Below are experts of layer 2 (counted from 0) of a mixture-of-experts language model. Rows are named router (the router's row for the expert), gate (a neuron's input weights, with its number), up (a neuron's input weights, with its number) and show model dimensions 96-191. Each number is 500 + 40 x the weight over its row's rms, rounded and kept within 0 to 999. Numbers have three digits each.
After each expert's rows: "gets" lists some tokens that make up at least twice as much of what it gets as of all text. This comes from a sample of Wikipedia text that the model never trained on. Tokens count by the router's weight.

# expert 17
router:515481552543516506521481549496480457465531564482507524558472536460562535475497451479571448462414451562462565468457459539469468540502473455470559482577563517472559518539489547531478469442437446522522514547459542472471463501538526527578496548467516471551557444466460512542472455546536440528
gate0:525530445541453525397505415537512552492528485556463454481507459520488496481479493479474504441459461417429545540467530505518551552424508412531488530492521463574405485533483508547560455548509481496541519449586577477445487558531438500473485440478511478466474446507467456538514517563485468473
up0:482449478499490505562565543455502506518484524439543563489481504477507487538532468534483499532543505585572509448505520513511479458613466608480526500534508492414562518453500487462442542483535543530484545510492491509497518380456560486538460537506511492473496559488534544476451483459483497534
gate1:484505492545513520462479486499510479447543517614538504439574482483527499502538453469437522474554432454478479514510523515482464453559548544434469519504466534470540488512464564515559489519579560463508507470477525483484463488507516515537503498506536481487516540483492515524461494409509491479
up1:433489488535537483444511437486496508534511560522461528497416485506502530543568506534481452507553504484482531469499491497451532550396403506568584500510493517468470497545480574503508550535540514500511470586411522460515481518406458532554511547503484451475477524475471574408520514551514522493
gets: " ", " +", " −", " again", "ounced"

# expert 8
router:496470506534550556519486542471463526460530543466522532550454516466541547533546443495549461471460467550495500480524444539445469543514464448452556446526536491476471510551558561511444472458494451540522557545446518553463499493559443462557544540535492478550529463461490546552457473544516447526
gate0:507428479475529461441513487498574504557490541512530572492477481452456525455422547546498471505501476508520507528482548481523564438498501555494486494512572605481474466539470451491449493554483533508501447451493477477493503460511542469437532513498425522481503479539485464469563539452507518431
up0:510484483450487470474457608552527485471490480521593425442496484504554451515465450422533500455416531563502491557439463489525516465565486492519510470476478458536498512547471509472452500485494568495533551597528541470519548530495550550553437562504515514514503524485468531449549482593513474479
gate1:541490507461519439564548479469491479502441539456469494483491628511419497502456501464533469497536472457431480578504517519534499535535431523494473507498479497567490436499472485519569456537513477490436498480482485485478556513517493520555482508464420529524428453494471511496479512450428547514
up1:527572467463502459559507457534529509509515513514471573414483539533488483551591513498417455525502569496512529577524481465467489468491439476445541548446421479546529403435517509542493490495447409525530520520476487536513512470499493510522510505442519516423445502481491535494516464550513460553
gets: " E", " A", "ag", " contin", " at", " and"

# expert 25
router:467562558522448577513463534453455480575556509592541552468469508458516551521504470567546432481500481486537500536518489488473450478437566497498473462498520446465424536542427550479529464438415463543500519528525520494471434511436502518564470434498595502516552562512575466451468567450519498498
gate1:548469528513552520495454501542471520466433484522502439473576463469557438493520499527473527461478501506534521483486502464410535531565467424410508476527527530529486582467537508471459477475468495510499446485440454490434487531551475488527445478505543512528479524520483537540486530444532494542
up1:477519520547579526456450517553506528512396529466517476433534460479502448560602409551481518497469505564571491424449446514509518523504564509574561495456540544540500534510476432431496507480495443514582517524532455504399458470451522447488508473497463452483502470437536491458571523403519472524
gate2:482487476553489528516515515552449414466418510519510468537496550500469538604510543481552523497602452514559497483486454517474480484549478518461504490486545476533470486487536494519516520533573385515466491551541516471463537418513492464497503550485481504500515476488489499561561453497483425461
up2:448396526469452516498520450455506536534562480489531442490522506520519519421499459495510459484495510492520581485505513509473565567556459489459532510524458482572487546467488497509523458500434506458437505445447508547552504538463436579468572459512538480557545494513499482404497533467483495542
gets: " B", " C", " L", " R", " H", " c"

# expert 40
router:482548499572435499531489538541476529471549522437484556528518482470498535530464486510472455515537507564515567414544456503480444538428537536500502535430527464494495438437506502473440542479474486557439465467489554432470499450562486527560531457567556557529584506502466481547487586444486560513
gate0:459477483452449479432496465504419410565518497440542532465503526474546505470482529480476494471521518480559535511486499442486530554497458542486496511536507508503466499524480482464500553485505500535447584476521513495471429512464539523494482517509479545483543549537476484527432453564562533446
up0:500541547560559517574544529489566588514452507561488559599501485489452475549526445505492484523520495531435438462524518557489512407511510440508540523485521515532519511506529505531527449576522507496566417533526469460518588525534465472532515419496514516517479485480498458488504526461432493522
gate1:531452507528509526555525504437505433530481547530437484402511568550484500521484543461526480469495546581467455497415526497482524456500518462567484416465497422510482478504488516520541477513490495507526527533576508489476564462482540503566440488508475576560449504483522551428516548548380474499
up1:459427551519518501507481464539492513551520508474557454525482494477394493463422526528476424466494520530514587572495487533505564494439502556493589511529495572501579467525481449447525553473548532499545567441467532433473542489504491457571457509509549520493547478524542508500507491510450483577
gets: "\n", ".\n\n", "\n\n", ")\n", ".\n", "==\n"

# expert 31
router:453437482474549454545465509467521515473525529532553565558464471499498543520549493545531476502423531553550493474421467557530518490496498457487547548552558533439476483476509424557548486543550503459539575497563552546433481450457461543561548520473531441504516462458510505483489467544500470490
gate11:496527545477505561504515584535530445531486547506490444595567526516412439490550491478483413505529529505526506506501454480530535442445527525529469535549518534477450493560507579490521526508526486521506478459402529482480413484464545501512525552475498467532508446522487534536540559472445546481
up11:466449469505480462520523442476506443479487505496450560516532467510570497528477545530412570500525447521461498446547441515512459487451501545529510452510541493478442506428520441532499499447482484443503578536554536514440525530495545480552467450520509494521496488483469421516508466494554487575
gate12:468527481498526456501511498450517539452536503396459413557461523538450525545520527539531477456465505398534504516535508516456570467498581540488528431474410475491534526484526504489451528469567529520472490474455550488476495539421518441454529505512478511529490518475429461501453482520483481490
up12:526503504565438489521518534529480475475498450488476566489497484469520448525488486473502556521525501547546559523471515470584436564491414480513449543498457481519421470522499451497463457525501411492502498549523552488502529501484464554519488481501396487482492469494554459510566490474551503519
gets: ",", ":", ".", " –", "),", "\","

# expert 57
router:466515520478482537508459567475472508464489555442505572483527487451515513479559458520528439476502468528411537479544483551516567513534473552443531438541534471447502472529470570447435536459490442496558514580438560527498476479466493495520509490549564565461526470494499418507479475487466416489
gate0:508582498429461483465438510492455419522531462426440526564505468507504456544535534539494487526549403440537472529546525483449523526505514430490501481473532548536529519482460466485541494516547534516524498481531503515441524511445510477514520474503513490436529478521466521502440507544528446451
up0:469590468518422530470482543497481436522474469418510488505461462524425504529522502445505460480476519505456546513510428480521488501532539564451514453513437462598430480506499485512562415577515462505416555536486453490490475536505581406486402502500467478469509489504609581531537508501451540479
gate1:540523479535489498505530502539518492534469494439532517479430497509467464457577534453511480500414529476461561477517514499499523486471513476415534484484473469515527516464470498506424534464509489458471522517477569473471541493535486514473505545470516463392555417471515505497514525438426512407
up1:532459533475450469489578474524512472416500457470528575477505425534514551381536616475488534456534494456539520542477505504555534534537437430474475469572511530540505536451609491488520523519480548446482454477508492536493522506490463463499455463538497498489508477500453488459501519453415533517
gets: " S", " s", " M", " J", " N", "S"

# expert 24
router:515425508533568527506509522500530488466533571501496488433516577487483408517526501494528493516465475512442490511491435467434510454509517458483529455544541550480480471542548521526479587474581561513477490511511483536483479501516456445545541494473533526540474467511473497489438489488465472578
gate1:517496503500423437499505479520550536504425520499540427507514527456507483486479538442458492502504497524515479477540527487473557490470476542518602534518498542507549527500530544540409488534487397530529485559585514483522448463528526523471535490491492515457507398525491489521487547488585534443
up1:491490485460572475496535553436542463473606459522479500460520520497533510500470474445523463542485458487507494531546531550550499505568477409459403473472467516480443469524437523487531547456560487499525510441523488527411511451531487469537491426551490426492472532485551486476534473551474521518
gate2:525521475553520476468546514454571544469540478532539552518487475620446508556475445534386508497513550447517520487515482491536458494465407534499523532551522547457504483464516476532481453556500547452564460467511441479530476469459540458469444603543495504509523447514446543480566430556497484507
up2:495472537496514484487493530505496590466527552556566523437515556485580584567549467513546503462556509479507431486478503498515533444482470602516545510474464443495524501417553450538499465587530591571424459495411564546575554426492497483480525498575462529525490492508483519483513470540496467529
gets: "am", "ay", "and", "est", "ch", "ir"

# expert 61
router:505471501532545560519493537471457530453546546461527536553460511475545547528543453504549459471454460545503505480527450544442465543505464447444540461520544494469477506553544552512455477450494454544517548552453510559466504492561439464544540537527494476541524455452479544551455474549514455537
gate1:491554532561519488432468417546543540493526416477518496515543516524434425493536467510517562491510457483470522499581451451464575538480481491530439494459465501529483499461511468501540496492506489549496473393495558511485509506559477530550457504493568516513545492579469556565431489457488518434
up1:507494495471554474485422431515462570577484470528544541499494556504541522493516448493476524494449609560554473537425499527551467518490531466501515478447514529528486521537528492495606485496584548528453518489526509509523430542476494493515522508499511458473538545408501540466458563453590482484
gate2:501485520426533562457537505464394484571514524494523488497509532529472520500427533526561551518522523462429527478483513478512506536433544554465461536447479540497503491485473478458520479545559464479552523534521497446521452559497522483479506558487497428511527560475524547484521489414449480472
up2:542469439485508503525594401515516467463458519503443527495513458573499423501554534530491573476542539513499562505497539464478433519517523516471509565523498540503485481426531525460449508384556487494519474505483497499521417510486541502503574551533514466530465545497519472478484552488493528479
gets: "1", " L", " B", "6", " R", " V"

# expert 11
router:508467507510581525506513526463464487458527545520534541527494506514561573549560494466546500434512422551474544485498422479434480529546474439460555439520524463507465505509546581499468443486472461537497550534478508512471468508572480443495505570462537446575516471440495500578418460457487436555
gate0:472552475461519468420505498418492496524515460409463417608552516463460516504453499461488491504511468451469579543498508508503511429514488465491521525485465533518470452493527467490471540533505512489525479517538533541539502489508474488551573479509492499509521490477495548468557513493482534568
up0:517534509467479516467475436526502459490459363473532465535527496504482483481484494484561481501501519539528489519506510501498566565437485490558570512524544537485500499465511522548490454498405481500510554552511471509486494547431521509522416518552524472440429504486487551464437491497507474552
gate1:526508459508512396455528506601521522485471511483534425424498477452483505509512517492470476526505498423553488480442448530559549488474494481493446495469441577483499467486447513526562505456540482556508485583520512455489539477511473456474456482506502529492520460569473487566434479557535554515
up1:520468425499528494518440536503503540468501589403535483553588494431575488483532397430470539516487424447493463543460504570553593497516580534519489488557493495513490494463465476488496522497433549500503481563522494460528416506511385522457430514470509480464447552500507508488497513487458533518
gets: " May", " August", " April", " June", " September", " July"

# expert 26
router:527465559500541513469553433449496521464441480469525516496515569534492449458498540473530576484455443523519501517476516507443550571500513457509493440531494549499505525477537520526559571444446496516485566544446470510496570520544496476460563578440518429535486565480533537524459514522477460513
gate5:490537479533503518441563475441610561442458405409541434503455468534482494479541522491472438441530523495493501484469387513478437511468526485477466503516585496520501498481470498442565517536575499493482492578523464516456471454501491452459508514493425476533560520531500532503555549510520486554
up5:518512506502527496508456476462400446483552525534490503519559540519445524530543487519548499520489496501486473513512529497535511533538436518448431481523485545494454502567491516522483470499428512460540493474483505475595462504487558519514492519472533561407481457542458490458535440484500439404
gate6:488481478565441451463512564554542457511407463521502482512452496465475461447467505497500443489460535524520523521541541506463545497465466550444529543483462528516486448511547535580501555548475518483521517594499555489456574528460440529491510532520477544475507490500520499526533446441555492479
up6:483502497461513532524439410605445524543476539407470517512465530476522496526468493474377517491455515543528562581483503517478501509548521529514421437468508467443431499473455489447444493487482467468617483422494471483506511559516539497547497501471474494537421475482532519534446533497502486464
gets: "ist", "ate", "ary", "ess", "ity", "ish"

# expert 44
router:567510527560549511552461521528501519461542480523421584508485479491495465472494498497514453460446495489541516555457486499461502550493435409471521519567516562510479542562542567487445519509566529457493506512470520503521568540515538460410476529538493518514454470482506510551459538485513534552
gate1:476561431506523467489520431480529481422479513561502478501626457511490439512512482495449517453534537518539444496486527547430571464540458551436478440453480503466543491542492473509533494547480538452525483470421506494524481438522566485477531534491536463496518472423478456473543484505460460555
up1:416487487512503569531510533477449554459517563459429481500510503564542540485468521552531505541475526452541547495523538541489412501490437513469533519498459470573448589478484489469505428511459498480534436507458558496496528484554485562459485543495550508557503518520446492562529512476485513546
gate2:487488512493483545479522453507537496499460484440506426545506458542476519508514510460476523458461484506513543422541502580471460448555504484411505493504516479483505523421527555494475498445467521432537501542514530449444462559509567457555530533495472450540504569562496492448504478489552416573
up2:504449457465482584608554447429504515508526500510501576579424481510533457475485535527511503569483503517528509467499445493528455515535548452491528478501614477548424509570477484503535510542518528543425493539545533507517552481512498466464446414470469462523506444534442515466516492613479522526
gets: "id", "im", "ill", "all", "ell", "ort"

# expert 32
router:530461456526525517426469513506537547472553486557485465516548521463562531584523496452477471476523449507561536529511453510491550454483511531477535483496555448456553562486497544448501471496431482558533455545460534429466556452446469468460537532490469471483507515499574556549509571496543460509
gate0:483455514517481517486622514437512517566532479538474538487466549567565430561461560458509540512547445524513488514448492497457530506511533515509513534601516472501520500467453454478465459496450582567504469467520491434461474487503501521529495467511494522453547496519570553506548517479526490490
up0:505545520505500503514454501509511475443512495470498531513546475416452563448518457577535499496441515530435552528531548489539443475437461550498487493418515496511464510480546513500535517458500438471524524412532535486527523461505484527529471533506534483532487536510473416453479457499461529511
gate1:530465550486498536544536442412525436475488569549530457507505495499511549493481543450443459528509505439544545435476489465488518504506464454569560574562536556520510464553513503526548520555440506482476482551526449491541612416463537596469558476438496473502451510479525521546472555505540488545
up1:474475520485518462593487405447512442544554531455509496522490491431549615523492535475500471498478456462576553457510484507501543510516447478508510525522507539524520478487477455507553492540491497509468556566523494514548495448417471519433505460433422530466485529521569538593533550562536506485
gets: "0", "1", "2", "3", "4", "5"

# expert 36
router:456550468486505523536553543506533573442463479426568488536475498474503535511422543574475506472443588485498593472519449503534430445434528571463554442485530466475531504470486446558500563548541467493418424475502528531458416446528565489500468520467439476454493489533485414577496470521483473509
gate0:569544495534507438494506500526456488551430437498514545530451492496514502467443558448425528538453489472556492448475561562495445516522522519474505475561534521499616570548482460530501516484446499528526524500432475519524487512530475460451508462569528528406520454424506450427579480535568492573
up0:512551456514494456521479475572476493543448500483547534547461463497504514511501533442477547559495500523551506437502550541514467484553474506497474458547511525482519555512504508515428553441456522484502515479442512505545487538501502451509525490539562503394567460444500500487540438535608457598
gate1:481481474461498542508476518422485437469529503541519419511569519551463450484426472548532487504502561512501498539536525431447463545395523487416440466506510495477489490553522464504503512502465510499501505463518422501475550499453487524467507534493501527523572469490506515516523543468508465483
up1:522519460485505436542511461526484508445539507490479455491467423471496547464546526507469551480531441497549542500420500545499595456601480463582486523481582505481473511572470559516543443457491459488587537434463541526539486534571482477511448500530516466526474533411459450505530493549426509489
gets: " |", ":", ";", "==", "===", "="

# expert 1
router:533467446507469530548520482462461504484503543490455411520508582408509540500553451451555484473432495516521505545583477477445529507488494473489487471464552483463491545505518519506532461456499527489487473528513469542499525484586446430479478486527509485446478512414516504518455510439424504472
gate1:558542528460473513497462476535484502516566436530418462404484484448502399418511511504528549496444418457502525537570522551463552464507475503461457497508488543495486511461482512467591437493516515459571457515535517468532451484553507450484506551565544524447450481482511540500484484524440486510
up1:436557478449496515438561494472445477503498523395512475461471517449561466462498468478557578521535603546478565510519460470532556456501467555507522477494475509530474531504527530440455499489506508518539594613549472526506610576527540514520520499509514484464494502525463482534443509477551433537
gate2:514471524527512490536526468505527504471499587493501502479541483497556501538469574588477517496632492470481506526548508525458417516500579589489550411480460506515448509440428499482463456432519494513484439450450475521418505479518435493485577560527476467471515557539584490479519472513459472532
up2:538503566499471505456443526494470526518493461542470502529423547485457512503514419455504522500440496541470402451461486493509569501524501428512449496488553498467535489513456447492525541543464539535495442462573502510502488554454481467587499458502581439567460479411410441465479572523468541478
gets: "ation", "%", "one", " South", " City", " Co"

# expert 37
router:499469484482551515497505487518448476439499492495421486512443540472526447445547565548587541399494433536513513459515495548489480537463559454517479567500532497493493572490523548563542541422491505549452543531450547570471525467516513472469499555481509491503562476476474483501488443549461446459
gate0:490493499503474485501472523521486494535480500504532351452609494471448394435459501526531506464474463478463533486490512457520426518482436571489508504517507465459470540565525463515571449484488513540431601535472552550464523507498508538489535500494495520478550580513570504479461517446431529538
up0:421512487515480481560440473502483488578477538525481423502582456463463460452413474546420531446473406504551467506450503440534562543516528466477514447505436518548431587462541495531576450498546452539446544510471522542393539484460455528508520475471511477477547559455548461503442427460477441471
gate1:521534467506529587493567554525495477528522467610460521532397502567478486458497468504466402499452507519492506500531490477481502521455422404551516484460519492532460473538527491503450537452437513432509459476546453481564538481452522523465528476519506530509491384514506552482470503537520481457
up1:515524548437531540499443500450472541495470546503508529465464530485464507539542518560548507555504567461476503561532479419529444477483475487519440466504478517551461490549520484483501499496487453521492482419383502526511443481463517482541597445523483525430596529468510607511467445512494534506
gets: "i", "et", "ent", "ic", "u", "ai"

# expert 60
router:496445571457484549481470509458472525522437515516517478547498433525535472502500568461498492499473450444487499526530511486474558519577423436590514509539518514535508502519498542556406455510565526461468499547517435415512491549522483512544447529519469519532501518499433552530500531477484477526
gate0:424465473553459422449494535539475550503484548420550461420496453473557463503480458481480523566540520471580460492443503473490544500552530501532492480471502491560553543525491535534408454510456514524469582465541481509469555500521520511495531455477509490494499459468518502531522532517483468600
up0:527449526435530427500445503515475537523542505444521449466501450522395478506494487460469492575530487440474471515489579495474506474450515421506558511498489491533495534437496471572456533530538500437482484525478452510469508497524465496482459471517502561506571498475495480448552549542563527580
gate1:525524505492515501470541491472444484495499451567534470465488528501480576545571507462523527502492482501391467603525524475595456498465502529496546576459552500519467485528503478561531541515530499458505476493525481466477461473471479532534544460509462511475504500519556506461479485492500514491
up1:511495522530455485546479479475561409444573498525508507474440478514519536480492507494423511523487501469568499478545488514485448477506424474529485436491468500442448501513479511463469530503467490477554547564475578553512515482570493473513467513539432506474508509489474539482555537472533517557
gets: "ar", "it", "at", "or", "ol", "ot"

# expert 20
router:473470440470582510515466477457496498487536498425525610513475450449544551482528515525564489444474527510536528494525466575456502493496550492480467488617477456490528447399512519480512471490439458474470538534464462515498546523483485527540492525441520472528503415527547541425461463543513490546
gate5:494501441436508510476516512512578500542450436498523510504485562551531468488536568536479502410515499440508490469495479527458470531500572491495429566554489516547514473537470414442483462471491562487490497464530436496442558487441592544442507560498483530450551496531571470498481538499424498478
up5:535572456535491478503518511431472484502518541501502501518475470542490540432505420377469515517546531441446514511498543487522500567540434435538597497461451457449481555464499551513423577525527500492560519544494507506513473517529541441525513536436518489471501460518433473452489489531513524571
gate6:504466521375473471472438492530520492510483449492459569511505467476574552498490489523479572542506513499499481528491479499431547484497500539548536538509517468589518457450532481476534478499595529509575526493515519517530501515444530476525544490551516481448477502521440470450526462491530496522
up6:536528448478511514456512520470528609555479566517563471492547467511444481561534466541502488475521525483484487445530440516516554525528549548587512494525454501516532525524473506502509509518496448584440432460395441423533425505543499532503498527536541499524501462428492536531537505516394457518
gets: "in", " F", " f", " m", "f", "m"

# expert 59
router:443521521447511534543555575497496522500477543564471545551477550457551544512542444546513454506470534535468524480447498531494483471515524463513567475475553499449493508529503476478408559579494463487550532488484532468530497522540498499458563480549479510551500473526522555491470537476596540531
gate0:468482544430444491491543487504493413539497492597445538459441513504409425503476485571549474397486389568502523485487508502446511510445485477468540534516474486563497477529476453517512472471542497576481502424460477597503491470500480560534523470539561485536494500471511519545450478536459523460
up0:447475496516477543496540459442503497487514474505451462487444491507454430476551562577476499539547479556562505519478451520501473482560515431428514510505498519495484559432463445538488533457494513488479500411465482572486561481510561508496529485501534502528529421535495462475539515593465532482
gate1:491488557463482528574616517522449552500456438436544475526428509498512535514539527483515516552470493456546522484517400552475514499490513531445488514495501468455512551520510492494537543498528512493586431429499517533425527464487519420466483466452530380464521508545484471554521537426547480521
up1:538486558420545563533517537532485516448466527428486580511514503549540589522508480501480449513493456479525489488476463481495526501487582511528510498490581512443472526462497459501481470547529498539504476417515484456501485490493444476462524531489523476539493560503500439506523522490523477477
gets: "op", "um", "ast", "ap", "ip", "up"

# expert 27
router:496466499457476536515530502468563471543536548487530506507429483460548545552535466476548528551517521527479452521469445512577502519520413442534559473506459515490494459542565532479481493532486426537522561502532566485537485493509522430548479528555493488465536478548419444589480539479473478537
gate0:499520530570482492404483501540526586491524520544483564517503423500531451500475518553500490482492546477495473518508490457571570444471471426556504516476509467521533476503475492476524512468462548489554510382500523493488513533515538552582415526503541558464520466397477489418586506447468508475
up0:501485471490450450554499488453455433483407500474483452429379564478519434483497476461494502481504439498486520539531538457410417506509470567455485467469500485513515524495537518541487470517567489512426573564554550455503563481523524497487577490513503500484488484567552596499485503517512500534
gate1:534506495430469481507568507537529468536530495463512578501455531528504540510563475491480537487516460467587536501514475501506490543601446525494468447546525538495487526465504508528577561578460527596493448496474501530457444467524414542486475544495523502488460545491531543492571534499483507518
up1:472454497475424518558537539524577478487530540572537559428450513549465507571549530526514499496535475529483512575548489465572469559564474539495550474557492512547427441472452504499519532526479525554516513506521531548483499518471425516507482525531460505465509513482534517531573510529610508505
gets: " A", " E", " O", " I", "A", " U"

# expert 19
router:449511478498582444457430520492488475430459477464457535498522525534547511545544508517433522535451548559559562496483512556536495461421484499460520445560463525447517518462588519563528530488420510560512523537446513511467530470452587451480507476502469467529503529472485559489488475525549472463
gate1:482451457466478452510552464532516516542528480472493475503518435562479480536469474590496541522530556489498450504435404490437489488480500497438442585508581556565525501477484536530488508519472476525519534481473409518540445531595418515564477509494562531573525534421555490545464506506447504532
up1:467462439474533524509537416509486565535560459498456434536497502517484496451513392539479477571494466525496440491517436522524491427426491486478450568501491510533541486477514509518535528545544421606476543463568429481486468503507461486494497462545438486547547551450564506522452545489537418466
gate2:538492500510498544444426493502520490497492520423514547496477490456527508550497435513571502495509518500468471481492517495501551573541477507465481448565542490537404486488416418514555525490487496493450510549518496559535559464557493449477533576520479487480473486526530458516509463482523552540
up2:476536442419515433481470500495479493466496529435518449398529526541560548431512514497486447491515608559591527523483574497525490511458517501551456501452443495438508488546510485468409404498488496502581471470555533540462501501497517514515548452516495545437474522446491484477543456489438548460
gets: " the", " The", "'s", "The", " his", " a"

# expert 47
router:458508485543533571524480528517472524494528568520444503529491552506534563517564509503610473457489446551554484473584500553455486537430483425534489482465534544519479498542505554559528484493549490520489538528472552530486479505549473466541531577492492488479491505437490461482447462479490490500
gate0:433467449489471573511495509491508482492501492555485535479494501484492489535452479591532491542471508518551494466418430480474591426467540414469535528576496474574544474543473457430504542508540533519444577473497556456445493465537504461476419493550518493550537486486527522457492471533471449530
up0:490540472529520480380506525520512562510507536498443483491484473485510465519482516470399516457577471496452540507501550465533454554525534486483490468495543425528482480536443536549509533580490502526456484477548551539587560523480571522497495505551533515506465471533538487576521528468471532481
gate1:512469464560477505555480495500485509484477451536472566486536497469502491567507514536515456490501474486490500523483525513470467483529555460404467460499484587491464498426542531589493563520422539461457469494427475471489524531456523502459566521472509500522510508530573533548574450503578474410
up1:548463499546496534537514581519530531454531486508531563510487470433560453541437537509574469478499556499500593504436513520483539495495499580494419401543492635487500509516523544596523479459530472490543477514423498477498504556477497452448517533503500538495452456544543490557492530481448465493
gets: ";", "ore", " —", "ord", " /", ");"

# expert 42
router:497521492502545496535511558514498518442530550523503554525443472476529542566580484464563494498469493562532460529483468548446492526470507484446560501553511493446458518556535510487470462509476450492539564540391528542440536541504427512523547534567533478560568491479514464494429480486470452542
gate0:538555471475533528487478495502515504458500484587484438525489499518597487514545490597461519522474490509545481465466483478458541528521505448487530543499527513559464480485501526551540508445481552506567556481492443535496532553430575448451505487487420456505527487359487475494457511515527572544
up0:420412539570516525523498489516525501514510478461530506510525425530404514451464508471491507479535553510466609513517529506507487482517458549451449515477515491474478572546505473511463465560496487503501438489538572513501439481528449506523516525488554519443482492588484451539498489474493440467
gate1:441531506500491483453447499547432509483498492531554525501511500485425450504459524517557460473505552478456533528561457393517491484524474507430524538503488559544561471489480491511490493547500467464544531521517540518455545424427415535478542462556503494438445496560471488567510440499593504546
up1:521509512494527523502517495478550566494532480479492533546541516465487527501480443532498558428545511558554475451451580530470412461468483456542453464514501391482539437459512535510517513515519432504496500509446480479462479465469530503494529483471433466569525492480533570398534504498453537523
gets: ".", ").", ".\"", "\".", " .", "!"

# expert 28
router:492414475466504549566510535424517515507474554534429554538424462496518538493480498454439466452461464519508445490480498467494540535500452441401486488526505524552560492566485537559577475596477535460540491533484507554445573543474526485472520521551521541507517483520494493452554469580515452503
gate0:471557513549466455496500559391470390533483528455474543498485508508444550500524514522395435445489518427426510518532538589466507502584511529465513494508465525395429532498514466507518476491431472478507529524506540502535511471477462478442456498496423496537524454516508536485455476461443480512
up0:513539509463514564505564571434555426603516531461499554502470507532446457565474555535503411485444441486529494540537512486488477520497518453476509485510542521373452515463568486512496487533491476447480485479467527469527504535463494461472483513447455505534464439570514583475534429535369473463
gate1:542542518523519508484487520504523498506496487461489550482480585539514521480527503529490488493557531432511471508471481574490480507499529491519629482547552498470468508455462493582549495563582539475598470467452503434518546491546534477465513530533460499517451510557522546471515444496539476503
up1:548488475385478524532565453501469390519539552479458452444527520489453499493484551488549486522485497534470439481548585521506450469516520497548479492552497515512443527510511511503503556546492520466514463518528497515484553451531504458507498467506500476484444616552518479545464538464509551476
gets: "ed", "ated", "ing", "ted", "ers", "ered"

# expert 15
router:448517479510478549458457527539466400515558530591500544530439448409531521457557499495544573468517544520514413474531519493468519486565480446490440443500528522427496562493486447524467598462503494437496477515485482525575561546544475541593464497541506514519536462488471432551439464547541511473
gate5:469532468560570441506415473606534483473492506564498496495476437441504484500600573539513508495578478488537541437458489497519499467491469448515415483431468457522496456510482465498535510556568498548523489513539501528511484465532477532540495468524461536522546484505457499518550500534511572450
up5:519491531522494524438477511546503525474530459535519523564520469423507466468513465523530478538512468459439455549467491478519512542469432437535467549472529625543461527532451502486501432537431515462549503499467508451549593497509585473457457440544536493480530525547476480451457468548571518472
gate6:502517488552512558432525532490494434518565600498477484544443475479551528522479499498405494569491427488565417514476482474512527496446512463542559431515446469437538472484542514430449554564511460521507487479506515562415494469512520532538520509500464447543453495489443387449485524517497490488
up6:503450470601493462459498470533510496465471464505521506553497466460479483479459496390458539478466442490536513503495523537473451525484544543543595491417538473511533546492483460505543450480395421499509455464567593513527514429422489499570509473536497484430459534491447503481403526504545459469
gets: "g", "t", "b", "c", "p", "ad"

# expert 63
router:442559554529526549506481493471483537508586538543541500464465443448539522596567471488553519452473499509568461488571490551533504464438541542479531462480549484529462524521484562431490510432461476515573563555484500576467458513491495509502501549543465485512552514515512459522486526467485477458
gate1:538516565466480558529559507504568498475602478437475608448542499514460463482496548573507462485453495456447493558499527579560506486401496518594441515478524516495558515479585543504528480489486489536468538469481561471560512509492602525464492460469512535466514543559457470538524558497499495480
up1:493520546493475593520536493499521537506538486508574580528506475492435459505500534562545480550511478407472476533493442531557523534432484568486486560471442535508528507486525491482547494441480451525539562541531541461462422503476572523468509486515534497457510494547480529515529472497602451432
gate2:463488509522459533443495562527451479535493456500570460556477520428572545509423495552563519483514466436532474533523553529554494531523557557582526454535530517533495539493504541502426532526515486434529557495498564487523511568477516543504459456542438441428468435471499503514532494478526581456
up2:499513531574511486475510474468521499517456479558517510450527426459419442495448456538438519500501483484511478576456506472417480506538506537488413522515439565486529474472445496506501474490499536438482506507481492479520544492503475484507526554488553593524493558522498471445474461537504495486
gets: "C", "P", " p", "R", "T", "S"

# expert 33
router:432398482535535438450425570493426472482514552484561454535424540483536515526491423519521480526450475549515493506531441499456495545502469459512569492472571437434467501511556510491526519483565447500483510531448499567475536476507480500487512487550531429555583554535459517519492501555494505539
gate1:517496491479521505515461463463531531582467433466545487555464515488447523482505599527490448494476509480484539533494502482437491555512546579396550542492423433497452523497523497496461542490525424492542525461459545484527542498486487520474499504579499501511525461534509576503502483515497469430
up1:521533491492485469472498483542527497483478525563495535490441503529473473507566498514549495492487517490583512583459490503510533453429561413453480475453439503480405512474546429457483429436510461492540524490535523494524548474486551537512493532489502550498502531494519538541546468508503483556
gate2:445442479460452531525552570546559478510507428480482477447544540472540447610508497494525531482475503507473539443439521568559497507497495519513488473535589449531490483454560439526481477531502482501420502467546516423485453432535458511514463550493566478452467507564562572480580479515471495468
up2:481430475490489510536588534538488455507497500470518435482531489456517496596451481572579517467403470547524549418469483499540456471551510573507460475471529496523517511473473476497523436524577518547409488473612491520468440449549483521503430490502566471465535503492564558456558546506473489543
gets: " |\n", "th", "|---|---|---|---", " all", " th", "|---|---"